Weights of a small mixture-of-experts language model, trained from scratch on English Wikipedia: 102M parameters.
Below are experts of layer 3 (counted from 0) of a mixture-of-experts language model. Rows are named router (the router's row for the expert), gate (a neuron's input weights, with its number), up (a neuron's input weights, with its number), down (a neuron's output weights, with its number) and show model dimensions 96-127. Each number is 128 + 24 x the weight over its row's rms, rounded and kept within 0 to 255.
Before each expert's rows: "mostly gets" lists some tokens that are sent to it at least half of the time; "comes after" lists some tokens at least twice as common just before its tokens as in all text. This comes from a sample of Wikipedia text that the model never trained on. Tokens count by the router's weight.

# expert 25
mostly gets: " \"", " so", " '", " [", " e", "!"
comes after: ".", " \"", ").", " that", ":", " as"
router [ 99 139 169 127 153 136 112 157 137  88 123 145 170 116 163 111  68 128 152 103 163 127 128 111 143  91 120 142 106 159 134 166]
gate8 [101  84 112 120  98 144 137 101 167  91 108 149  70  97 145 144 130 143 184 108  94 104 110 132 104 172 114 129 139 124  89 140]
up8 [139 132 160 146 146 117 132 101 109 152 147 137 100 109 130 139 134 134 128 158  94  99 154 148 129 110 142 113 168 104 143  91]
down8 [113 119 131 131 130 142 154 139 138 139 125 162  90 161 129 140  63  96 112 105 136 139 150 111 111 125 134 129 120 119 141 153]

# expert 1
mostly gets: " at", " and", " but", " &", " or", "At"
comes after: ",", ")", "\"", "),", "s", " well"
router [111 124 154 131 126 172 171 115 160 131  97 130 150 104 168 157 103 145 144 153 166 115 116 157 128 156 108 138 119 146 123  56]
gate1 [160 143 150 106 135 150 134  82 119 120 138 139 149 113 109 156 123 110 111  89 161 134 109  98 105 122 125  85 212  90 121 134]
up1 [101 111 110 113 146 148 132 155 159 157 150 155 120 132 135  74 110 140 118  80 110 144 111 157 169 123  80 135 113 168 122 161]
down1 [149 155 139 101  96  97 139  93 102 180 116 153 156 169 135 139 151 158 107 126 128 144 121 145 125 125 154  92 164  92 134 118]

# expert 7
mostly gets: " it", " It", " film", " city", " This", " album"
comes after: " the", ",", ".", " The", "The", " New"
router [127 125 124 112 123 140 117  88 105 124 135 127 129 120 118  95 104 146 141 130 105 116 150 161  91 115 123 138 138 145 180  78]
gate1 [157 142 141 136 154  78 146 100  88 117 135  97 139 116 117 126 129 102 134 174 189  82 127 147  85 120  92  76 128 111 133 138]
up1 [151 150 153 124 127  93 103 129 130 131 138 116 116 142  87 167 120  89 108 176 185 113 154 172 121  69 171 110  98 128 134 104]
down1 [134 145 164 118 102 141  77 137 123 134 114 108 106  93 143  78  97 153 129  90 140 109 103 129 130 134 122 112 101 156  94 106]

# expert 0
mostly gets: " He", " also", " he", " had", " who", " has"
comes after: ".", ",", " He", " where", " that", " It"
router [ 76 157 134 112 117 125 125 157 105 124 111 133 134 113 144 104 146 144 171 144 179  89  85 135 129 132 131 115 116 124 114 117]
gate7 [138 147 142 118 115 111 136  99 142 103  98 129 159 127 115  98 121 113 164 160 118 171 126  84 154 126 144 150 108  87  89 154]
up7 [112 108 165 142 108 135  83 135 132 105 130 128 107 120 135 113 109 116 142 116 105 139 139  91  86 116 112 127 105 139 170 107]
down7 [206 116 157 147 101 151 152 109 135 130  79 118 126 118 144 100 136 118 114 104 151 148 134  91 120 150 122 148  94 150 106 138]

# expert 48
mostly gets: " Street", " Highway", " water", " Land", " Air", " border"
comes after: " the", " The", " of", " and", "The", "'s"
router [151 154 123 127 120 137 184 131 149 111 131 177 129 113 141 114 112 117 147 126  93 134 116 164 161 143 142 155 124 136 123 131]
gate7 [111 107  97  80 135 113 103 138 144 143 126 168 108 138 106 186 130 161 143 165 172  91 131 136 100 111 127 121  82 123 118 163]
up7 [108 162 146 140  75 145 123 141 139 117  92 104 157 108 154  75  55 124 124 113 102 173  96 102 130 145  96 150 134 161 110 126]
down7 [102 108 152 159 137 139 128 150 150 168 138 116 137 153 164 120 132 147 107 148  88  88 137 129 103  81 129  86 133 114 102 139]

# expert 85
mostly gets: "|", " Clade", "====", " Phylum", "-", " ;"
comes after: "\n", ")\n", ".\n", ";\n", "==\n", "\"\n"
router [140 137 141 139  95 123 105 157 134 121 161  96 103 109 171 159 127 124 175 112 157 147 202 153 144 162 125  93 174 124 111 152]
gate0 [116  93 157 113 145 127 159 132 136 154 141 129 117 140 133 143 134 104 135 121 125  62 103 128 145 143 158 153 138 126 127 103]
up0 [105 141 146 107 128 145 112 134 190 149 181 102 130 104 164  94  93 126 116 110 141 114 157 122 146 115 173 141 151 127 110  75]
down0 [120 145 126 109 112 149 115 142 137 152 121 100 110 153 155 139 137 115 135 133 140 161 158 142  83 144 105 145  79 137 127 101]

# expert 90
mostly gets: " Coordinates", " Preceded", " Animalia", " Mao", " Born", " Vietnam"
comes after: "-", "|", " Succeeded", " Preceded", ":", " in"
router [125 128 132 114 102 106  97 116 110  89 127 105 136 141 126 196 154  99 159 100 125 109 131 142 134 149 101 113 113 116 124 123]
gate0 [156 128 105 101 163 137 111  93 126 126 117 137 176  86 124 157 126 163  91  56 112 137 132 129 114 142  90 102 118 148  98 128]
up0 [133 105 113 160 115 110  84 149 121  85 156 111 113  99 141 110 161 113 122 141 113 111 133  98 141 121 109 124 146 130 112 126]
down0 [110 149  97 142  91 136 116 150 105  99 136 124 103 111 108 101 130 102 142 131 111 132 117 100  97 149 145 120 138 121 146 153]

# expert 10
mostly gets: "|---|---|---|---|---|---|\n", " −", " MF", "|---|---|---|\n", " ENG", "|---|---|---|---|\n"
comes after: " |", ";", "|", "==", " |\n", " –"
router [118 153 147 130 119 131  94 143  99 170 129 161 128 152  89 131 121 124 148 140 128 104 116 128 138 167 142 104  94 146 129 122]
gate15 [185 114 112 120 140 128 142 138 123  87 158  98 163 126 118 151  83 107 153 118 167 130 132 146 147 127 120 149 124 103 139 142]
up15 [142 172 129 144 141 118 126 114 157 117 111  93 117 114 131 124  72  92 156 147 124 172 110 150 185 153 147 135 161 164 136 169]
down15 [ 73 142 123 143 174 111 159 165 108 134  85  92  98 108 108 144  92 124 134  96 168 113 144  84 155 109  97 169 109 127 139 160]

# expert 73
mostly gets: " •;", " –;", " |", "};", " —;", ";"
comes after: "0", ")", " ", "1", "2", "%"
router [169 133 135 146 135 120 176 126 123 126 165 108  96 173 117 171  92 115 150 159 145 153 166 129 100 163 156 112  97 126 130 162]
gate0 [143 106  72 146 148 137 154 153 105 128 116 108 102 111 160 143 131 132 127 135 147 113  62 108 138  88 148 137 121  85 106 119]
up0 [146  75 144 155 132 108 139 168 140 139 122  82 121 111  71 105  93 141 157 188 151 149 104 137 117 173 142 109 174 109 182 137]
down0 [164 164 121 150 117 116 164 128 131 146 118 123 122 138 182 146 159 119 127 136 137 131  78 100 152 137 137 148 124 145 155 132]

# expert 38
mostly gets: " her", " an", " office", " a", " daughter", "Scientific"
comes after: " is", " United", ",", " as", " with", " was"
router [129  97 144 151 108 106  94 153 111 129 124 122 146 105 110 128 118  99 159 126 159 152 117 121 103 124 132 102 125  92  87 107]
gate6 [127 112 147 158 121 176 128 114 102 120  97 137 134 132 114 140 121 117 139 156 134 143 130 128 151 150 112 162 145 137 128 120]
up6 [146 101 138 116 149  93 156 133 111 111 107 153 112 131 139 141  96 147  99 106  65 109 133 127 170 144 109 141 150 128 110 137]
down6 [108 102 109 123 124 142 122  87 104 119 159 125 137 110  94 149 121 110 133 146 133 146 122 108 111 144 141 139 156 188 136 129]

# expert 62
mostly gets: "201", "198", "197", "199", "195", "192"
comes after: " ", " (", "–", "===", " Al", "/"
router [117 152 174 150 113 152 142  94 125 128  95 110  98 121 169 174 116 116 144 118 148 106 160 101 141 125 124 119 122 144 155 136]
gate1 [122 110 148 102 144 131 123 154 129  90 112  89 120 138 105 142 159 154 137  73 125 146 114 125 130 142 160 167 105 156 122 167]
up1 [ 85 131 174 119 137 172 145 147 112 131 107 100 115 134 148 163 115 165 165  89 176  95 116 144 136 155 165 139 166  87 130 142]
down1 [ 94 141 119  84 155 121 170 121  98 125  99 118 102 117 165 103 100  96 112 121 143 103 108 104 144 143 125 143 134 117 138 133]

# expert 79
mostly gets: " research", " education", " services", " law", " students", "ities"
comes after: " the", " of", " and", " other", " his", " their"
router [123 113 130 120  74 125 141 151 128  94 115  98 137 131 174  95 156 111 109 125 114 141 107 120 136  98 140 133 126 131 104  72]
gate0 [128 163 137 125 116 122 118 170 159 133  95 126 114 113 153 153 127 154 106 134 117 150 139 145  96 142  89 150 125 116 113 131]
up0 [128 127 120  99 150 135 109 142 133  93 155 119 108 151 103 116 164 102 148 109 109 176  90 120 152  97 131 130 154 142 105 154]
down0 [127  84 127 133  76  94 149 113 123 142 102 103 118 179 119 132 196 135 132 115 114 174 127 117 146  50 104 110 135 116 129 104]

# expert 36
mostly gets: " the", "The", " The", "the", " entire", " former"
comes after: " of", " in", " to", ".", " at", " on"
router [143 121 127 175 143 150 151 142 164 141 160  95 168 137 135 142 126 126 144 153  99  91 144 144 106 152 166 117 144 137 155 135]
gate6 [130 151  77 143 109 118 136 112 138 149 111 137 140 108  92 120 152 153 151 110 140 149 122  91  87 146 164 125  88 146 149 163]
up6 [ 85 117 109 147 155 183 129  84 136 140 123 128 133 123 119 107 125 153 117 120 142 124 126 128 164 110 137 130 118 153  88 111]
down6 [109 133 103 145 161 155 143 126 123 146 145 120 158 124 111  98 115 159  85 125 157 168 118 126 117 155 144 138  93 160 118 115]

# expert 87
mostly gets: "\n\n", ")\n\n", " Co", " co", " =\n\n", " |\n\n"
comes after: " /", "|", " |", "4", "9", "5"
router [118 152 104 104 125 126 102 141 119 151 133 161 165 102 111 179 160 104 152 135 119  99 137 144 131 112 129 136  97 119 100 147]
gate0 [146 169 131 130 158 112 104 140 119 111 114  93 138 124 116  91 154 130 128 114 145 120 140 133 144  96 107 127 139 149 119 130]
up0 [144 155 175 121 159 135 128 121 139 142 132 128 149 139 125 114 114 103 130 127 130 144 117  87 180 119 190 111  95 146 112 143]
down0 [124 148 142 114 122 113 143 128 184 140 133 129 139 125 147 120 106 120 122 118 108 108  97 146 115 150 184 114 129 121 109 116]

# expert 65
mostly gets: " Votes", " Pts", " votes", " size", " households", " yards"
comes after: " ", "–", ".", " (", " −", " +"
router [ 92 115 123 124  86 132 159 153 157 181 162 109  99 118 122 128 127 127 147 124 135 171 175 136  84 180 120 169 139 126 111 193]
gate0 [142 116 133 114 130 128 161  96 144 129  98 163  95  98 173 148 127 102 115 133 109 108 175 123 117 155 123 140 157  93  77 137]
up0 [129 146 155  98 128 138 155 105 129  84 108  85 118 109 153 116 145 119 117 138 135 138 155 156 137 123 110 152 125 113 137 147]
down0 [110  99 113 116 151 139 125 140 118 140 114 136 169  70 129  95 122 100 130 161  93  87 126 154 132 142 126 131 134 139 162 141]

# expert 19
mostly gets: "′", "°", " age", "%", " Places", " alone"
comes after: " |", "1", ";", "2", "3", "15"
router [107 130 148  95 109 126  87 118 109 136  81 137 137 108 129 141 158 160 146 169 128 173 107  99 138 130 130 125 151 123  84 165]
gate15 [142 133 136  81 111 128 128 130 130 154 114 103  89 140 104 135 140 112 155 117 135 133 134 118 138 113 136 147 133 120 135 141]
up15 [ 87 123 160 104  93 135 139 130  93 125 107 101 119 108 148  91 152 166 122 130 123 149 146 122 109 104 144 106 159  88 121 109]
down15 [162 117 183 142  90 133 118 140 171 121 130  98 101 173 147 132 159 166 133 109 117 126 136 124 148 159 130 136 123 166 126 123]

# expert 27
mostly gets: " said", " known", " way", " considered", " addition", " able"
comes after: " a", " was", " is", " the", " his", " in"
router [131 114 140 126  85 111 135 124 140  97 113 133 128 130 132 107 138  84  94 144 160 146 115 169  90 102 112 134 164 137 160 118]
gate1 [116 133 128 130 131 138 133 130 146 140 164 155 135 138 124 125 128 134 138 159 114 105  78 129 121 124 103 143 165 145 117 116]
up1 [145 117 147  99 117 152 142 124 145 123 139 112 100 123 158 136 128 160 144 139 131 127 107  71 104 100 121 111 114  90 135 125]
down1 [128 155 120  79 133 112 123  82 122 191 135 105 127 144 113 148 124 137 133 114 141 152 121 103 120 119 130 134  98 102 110 160]

# expert 54
mostly gets: " other", " South", " North", " West", " East", " another"
comes after: " the", "0", "th", " each", " in", " as"
router [175 130 154 131  96 133  86 158 147 104  70 171 132 141 109 132 143 137 145 102 161 108 136 128 129 180 136 108 102 123  80 102]
gate6 [119  87 121 112  94 108 152 117  99 117 114 188 130 126 124 133 130 100 143 103 103 131  94 127 132  84 123 110 169 126 118  82]
up6 [129 108 136 120 135 151 126 147 179 112 138 136 206 171 160 138 131 112 145 145 100 154 142 154 171 110 123  98 145 119 112 119]
down6 [133 108 142 148 119 167 127 143  98 130 101 170 125 105 154 124 127 138 103 178 162 129 107 133 156 140 142 132 109 136 135 119]

# expert 61
mostly gets: "Gls", "0", "3", "2", "9", "4"
comes after: "201", "200", "202", " ", "199", "–"
router [127 139 114 117 158 128 171 159 129 127 120 183  86 122 157 121 150 124 147 116 164 206 129 154 101 176 143 124 141 115 163 128]
gate7 [ 86 102 126 133 163 109 118 175 149 126 144 154 115 112  98 109 128 111 125 145 157  85 151 111 126 146 107 148 150 127 140 157]
up7 [167  86  80 159 111 135 100  98 120 142 112 125 142 114 106 114 109  78 142 140 147 119 133 188 102 105 101 124 142 138 146 109]
down7 [115 134 106 135 104 107 155 133 118 178 135 125 121 102  95 123 132 127 147 170 146 115 152 130 114 131 122 123 158 107 124 182]

# expert 63
mostly gets: "14", "17", " JPL", "29", "11", "23"
comes after: " ", "–", "′", "°", " +", " −"
router [111 141 124 158 100 136 153 129 124 149  91 155 108 123  96 145 140 120 110 124  67 183 157 121 122 111 151 123  95  84 138 147]
gate1 [123 158 140 151  62 134 138  95 123  99 133  99 136 125 104 134 101 130  95  91  82 179 134 156 149 118 140 120 147 143 146 125]
up1 [160 148 123 167 117 150 128 125 113 157 104 151 132 162 102 100 111 143  86  95  91 146 140  95 145 101 128 114  89 140 165 126]
down1 [103 122 122 135 150 139 114 139 110 122 121 170 140 131 128 112 137 125 128 112  92 146  93 109 117 121 121 108 141 151 140 116]

# expert 69
mostly gets: "|", " /", " ;", "'\n", "-", " Labour"
comes after: " |\n", "\n", "|---|---|---|---|---|---|\n", "===\n\n", "|---|---|---|---|\n", "|---|---|---|\n"
router [109 135 131 111 141 106 169 114 157 116 120 145 139 117 108 115  97 125 129 114 149 140 141 143 131 111 199 154 109  80  76 165]
gate0 [124 126 147 156 120 106 131 158 133 101 153 146 103 122 139  84 167 181 138 124 139 148 137 142 161 128 128 166 121  85 198 122]
up0 [184 144 118 132 101  84 157 149 145 119 152 118 128  98 122 130  88 154 150 165 109 170 131 109 109 125 140 153 177 135 147 121]
down0 [126 140 106 134  74 116 119 120 129 137 128 136 134 134 118 114 127 120 159 146 133 133 114 113 174 108 124 194 142 111  80 117]

# expert 23
mostly gets: ")", "]}", "})", "]", ".)", ")."
comes after: ".S", "1", "2", " No", "0", "3"
router [128 106 108 167 173 107 111 107 143 160 141 147 156  91 171 137 154 166 149 106 147 130 158 148 151 169 139 152  96 146  77 138]
gate1 [135  74  91 103  97 149 142 145 125 102 100 134 108  84 145  99 120  92 133 145 181 130 109 119 136 135 129 101 145 129 130 104]
up1 [121 107 117 113  86 173 139 135 164 117 141 107 134 153 120 131 131 106 121 125 138 130 122 128 135 121 114 141 141 164  89 134]
down1 [161 136 164 121 112 156 129 134 148 122  85 166 136 153 151 110 140 125 127 147 112 128 117 131 113 137 136 126 127 122 129 144]

# expert 76
mostly gets: "201", "200", "199", "198", "197", "202"
comes after: " ", "–", " (", " June", " November", " August"
router [154 124 162 167 159  82 139 129 147 140  90 122 141 126 108 167 149  92 140 133 111 104 130 103 145 124 141 113 128  98 133  86]
gate0 [128 124 141 156 169 154 117 132  87 133 108 111 104 176 137 154 142  70 104  95 213 160 115  91 145 127 135 138 165 146 120 123]
up0 [ 95 131 145 143 147 121 170 125 121 117 103 137 131 127 119 111 101 173 120  96 103 122 113  96 105 132  78 133 117 100 125 159]
down0 [137 145 101 127 153 135 128 136 137 162 136 125  86 128 144 114 130 154 171 109 107 151 114 116 125 113 123 122 159 128 167  84]

# expert 94
mostly gets: " a", " an", " Platinum", "An", " An", " A"
comes after: " is", " as", " was", " with", " in", " for"
router [117 124 148 145 127 105 123 111 113 128 115 162 132 141 109 152 141 111 129 108 130 134 137 125 111 122 159  92 115 125 108 114]
gate0 [158 125 146 110  96 153 100 119 138 114 132 115 157 105 149 109 152  79 143 115 135 166 143 160 131 132 120 142 161 151 174 114]
up0 [133 172 139 125 156 114 129 156 108 115 154 108 103 180 110 138  91 151 136 124 136 119 118  92  96 140 115 146  66 140 130  91]
down0 [165 136 117 134 138  99 166 159 153 116 132 115  99  80 110 118 132 148 143 109 133 116 130 163 145 102 141 136 128 136 140 171]

# expert 17
mostly gets: " large", " similar", " local", " political", "able", " different"
comes after: " a", " of", " and", " an", " to", " for"
router [121 138 109 151 113 123 143 145 172 124 119 128 137 117 181  77 103 135 117 102 116 120  83 135 142 109 146 101  92 129 122 121]
gate0 [ 93 138 140 168 105 106 142 131 121 113  92 138 117  85  87 154 160 118 119 131 102 134 134 120 170 159 124 169 142  98 142 133]
up0 [137 120 102 117 153  71 141 157 170 146 125 116  92 115 107 149 144 122  97 150 106 154 114 124 145 118 146 147 116  95 147 167]
down0 [107 132 160 111  91  99 126 100 116 156 143 111 200 127 169 113 145 122 144 163  85 139 129 111 127  83 137 165 111  86 130 113]

# expert 46
mostly gets: "===", "==", " before", " After", " until", "===="
comes after: ".\n\n", "==", " |\n\n", "\n\n", "-", "|"
router [ 96 109 119 111 133 116 119 134 122 142 130 128 171 137 119 142  90  85 149  91 175 148 100 125 151 144 170 104 189 132 116 108]
gate8 [161 110  61 117 131 120 114 119 141  85  98 109 139 125 148 137 123 129 106 111 103 175 131 120 101  96  85 131 120 108 127 100]
up8 [101 136 136  80 134 142 144 152 138 111 156  74  98 120 136 134 134 118 135 144 174 116 137 134 123 187  98 119 115 155 124  98]
down8 [108 104 154 103 133 129 128 133 142 125 156 133  94 108 170 115 173 122 121 106 121 157 145  95 137 137 160 151  56 117  87  88]

# expert 2
mostly gets: " JPL", " ·", " ITA", " AUS", " MPC", " BRA"
comes after: " |", " (", ";", "|", " MPC", ":"
router [149 111 143  99  87 141 119 155  84 132 105 145 149 147  84 135 131 119 115 132 106 131 186 123 120 127 150  84 131 102 125  96]
gate9 [111 112 123 150 118 138 138 133 134 156 151 139  81 107 171 130 148 132 102 153 156 120 134 129 146 129 128 133 140 112 105 120]
up9 [146 127 136 124 157  71 146 141 122 124 161  99 123 140 172 129 161 128 122 109 156 142 142  77 125 116 142 121 128  98 136 154]
down9 [135 105 130 147 102 140 131 100  76 107 139 161  97 144 121 140 110 121 138 146  99  92 113 114 123 138 127 147 134 121 137 116]

# expert 34
mostly gets: "″E", " Coordinates", " Genus", " debut", " Turnout", " Phylum"
comes after: "-", "\n\n", " •", ":", "″E", "″W"
router [ 91 140 123 111 186 124 126 156 113 111 111 126 132 166 110 144 168  96 145 123 111 110  92 172 138 163 115 162 121 132 161  87]
gate7 [124 111  89 124  95 145 138 156 100 171 146  98 141  83 121 115 135 146 109 121 139 129 125  98 129 164 106 143 105 153 164  75]
up7 [113 113 113 131 117  91 132 155 175 100 102 149 135 135 115  88 122 152  96 122  96 107  89 133  79 130 155 139  92 131  86 101]
down7 [116 121 120 163 149 137 126 104 141 137 147  97 151 167 124 118 123 155  99 132 113 124 127 124 133  90 144 116 129 138 159 106]

# expert 22
mostly gets: "–", " $", " former", " while", " group", " million"
comes after: "6", " |", "0", "2", "1", "3"
router [127 142 108 100 139 140 148 129 111 167 134 132 137  87 129 127 137 102 141 117 106 105 134 109  95 140 104 138 106 138 146 110]
gate1 [120 126 135 141 141 126  95 126 104 123 158 110 144 142 134 115 172 122 121 138 203 157 157  98 110  85 164 120 147 102 194 124]
up1 [146  68 133 103  76 132 145 113 127 166 138  95 115 139 124  29  86 134 103 168 119 115 119 133 114 151 127 129 134  74 149  95]
down1 [120 150 112 134 102 151 162 119 128 139 131 121  94 119 141 149 150 153  90 130 150 125  99 110 109 143 133 155 126  85 163 110]

# expert 84
mostly gets: " member", " House", " District", " President", " Department", " episode"
comes after: " the", " a", " The", "-", "The", " as"
router [158 150  79 134 164 131 112 157 147 115 117 148 102 112 132  81 139 119 155 122 160 122 125 145 152 121 139 142  73 166  43 165]
gate0 [165 104 122 140  93 104 128 125 110 193 132 119 140  67 160 109 120 142 123  99 114 136 161 120 160 133 146 103  94 126 127 107]
up0 [101 128 164 139 131 105 171 117 124 110  75 167 130 137 120 146 116 113 134 161 121  93 171 133 106  89 110 117  79 187 124 119]
down0 [148 132 105 122 138 141 164 118 139 142 139 147 124 102 106 114 166 154  94 131 151 156 105 166 163 105 105 155 177 146 110 169]

# expert 86
mostly gets: " University", " music", " public", " Music", " community", " football"
comes after: " the", " a", " his", "==", " and", "'s"
router [135  73 104 112 126 104 152 123 125 118 123  96 114 123  91  90 111 124 154 133 135 141  96 129 112 106 112 117 175  67 128 102]
gate0 [166 151 184 134 131 105 131 177  92 110 140 105 136 129 179 164 142 130 158 107 130 123 177 132 109 101 108  74 103 159 135 154]
up0 [173 141 165 134 113 109 118 151 173 152 110  46 163  87 116 137 139  97 116 130 134 119 116 137 101 129 167 124 142 114 112  90]
down0 [119 116  98 113 142 162 111 117 107 110 115 130  80 172 101  65 113 125 117 135 116 129 121 118 144 142  92 186 158 131 128 137]

# expert 40
mostly gets: " week", " tennis", " night", " Night", " month", " football"
comes after: " the", " a", " his", " first", " two", " three"
router [115 100 126 123  87 143 141 135  74 124 139  91 136 134 161 127 143 125 157 124 128 182 126 122 133 151 135  94 196 104 130  75]
gate1 [141 129 112 149 119 131 135 108 154 140  97 114 113 147 141 160 115 113 109 120 170 159 108 127 136 136 125 137 123 110 142 141]
up1 [115 142 117 120 119 145 115 120 118 122 133 137 177  84 118  99 149  95 169  80 118 103 157 127 101 128  91 133 126 136 127 168]
down1 [ 82 102 134 134 121 131 106 120 132 142  92 121 103 147 133 121 173 122 109 117 134 113 189 128 110 144 136 105 124 164 160 108]

# expert 44
mostly gets: " award", " amount", " roof", " test", " storm", " differences"
comes after: " the", " a", " be", " is", " The", " this"
router [131 116  97 123 100 123 123 125 135 159 152 138 141 136 142  88 119 122  98 105 124 120  85 144 137 147 141 106 123 174 129 120]
gate7 [105 136 125 120 116 160 174  91 144 142 165 135 146 169 129  93 158  97 140 137 153 139 132 107  84  95 102 126 150 115 125 140]
up7 [142 124 131 104 125 142 146 137 131 147 137  90 116 128 128 148 158 154 120 122  97 154 152 109 124 166 130 149 149 157 131 136]
down7 [149 119 140 163 152 119 142 121 114 137 123 147 140 144 147 137 136 132  95 133 120 133 163 102 127 123  90 171 201 126 118 123]

# expert 5
mostly gets: " south", " north", " east", " west", " southern", " northern"
comes after: " the", " a", " is", " and", " The", " are"
router [127 113  93 162 125  80 104 122 177 162 125 145 151 147 117 124 100 126 144 130 100  86 106  96 149 137 152 152  99 163 149 130]
gate7 [158  97 102 161  80  84 129 123 106 159  92 112 156 139 136 100 151 157 127 140 123 101 120 154 102 130 129 162 154 119 174  67]
up7 [123 102 148  76 132 156 126 109 151 103 103 129 119 131 131  86 145 165  93  91 119 136 185 167 124 133 121 194 113 119 106 158]
down7 [117 114 111 112  91 135 151 110 120 133 136 143 104  89 124 115 150 137  91 128 160 119  97  97 133 130 131 171 129 110 109 126]

# expert 13
mostly gets: " %", "An", " This", " too", " These", "aker"
comes after: ".", " |", "2", "N", "5", "4"
router [134 151 123 179 122 102 108 123 128 156 151 101 133 127  99 129 134 117 170 131 147 131 152  69 125 126 144 103 104 138 157 134]
gate9 [113 113 117 138 143  99 144 111 145 135 110  61  89  95 117 113 122 142 102 172 123 146 159 105  98  97 122 131 123 170 129 114]
up9 [141  93 151 123 158 117 138 117 118 108 117 102 161 122 155  99 115 132 134  96 138 118 138 104 132 165 103  72 150  83 115 113]
down9 [156 124 120 144 102 128  95 132 133 132 121  90 120 155 106  92 147  99 145 144 130 118 117 128 179 147 110 158  97  88 106  67]

# expert 82
mostly gets: " =", "frac", "^", " -", " .", "″E"
comes after: "1", "2", "3", "0", "4", "6"
router [144 116 149 126  97 132  88 128 171 132 113 177 140 101 121 159  88 159 153 125 162 127 160 123 105 125  99 131  85 168 134 122]
gate0 [157 170 127 146 141 135 122 121  75 144 129 124 119 130 131 141 127 159  97 149 145 139 120 143 152 162 153 135 120 109 105 173]
up0 [153 114 132 109 142 123 114 112  84 138 112 153  98 114 138 114 122  97 150  84 158 151 171 104 102 141 151 139 123 165 144 167]
down0 [114 109  88 116 111 125 176 157 102 165 143 162 131 106 151  94 177 156 117 152 145 154 115 115 105 105 111 129 176 123 133 105]

# expert 9
mostly gets: "'s", " his", " their", " its", " as", " including"
comes after: " of", " in", " such", " with", " for", " to"
router [118 139 139 161 157 151 125  86 139 134 119 127 144  92 132 164 120  87 123 116 131 154 156 137 149 133 154 102 117 114 152 123]
gate0 [150 121 125 122  94 153 110 105 124 153 116 121 125 171 150 146  86 123 117 151 152 157 147 135 125 163 156 103 160 110 127 158]
up0 [ 98 124 118 128 162  81 135 131 115  90 165 111 146 150 122 121 177 172  99  98 130  66  83 187 141 116 100  98 117 106 141 112]
down0 [106 129 107 126 117 169 142 148  91  87 157 100 117 131 137 120  74 141  91 120 130 123  97  82 126  89 129 149  88 104 124 118]

# expert 53
mostly gets: "0", "1", "2", "3", "5", "4"
comes after: " ", "201", "200", "199", "202", "."
router [149 106 170 149 154 131 142 130 153 131 136 133 130 169 146 147 108 125 113 146 113 122 154 148 107 139 136 160 137 109  94 152]
gate7 [113 146  87 132 141 105 109 130 107 130 130 116 103 140 164 101 118 133 113 127 104  80 171 124 123  99 122 133 204 175 122 120]
up7 [124 115 107 119 132 137 146  89 146 138 134 143 126 133 132 114 128 130 113  77 104 103 128 139  95 128 150 134 125 142 150 158]
down7 [133 153 138 124 114 152 126  91  86 142 149 129 168 126  92  90  67 129  85 138 149 105 154 123 128 141 155 109  78 134  95 134]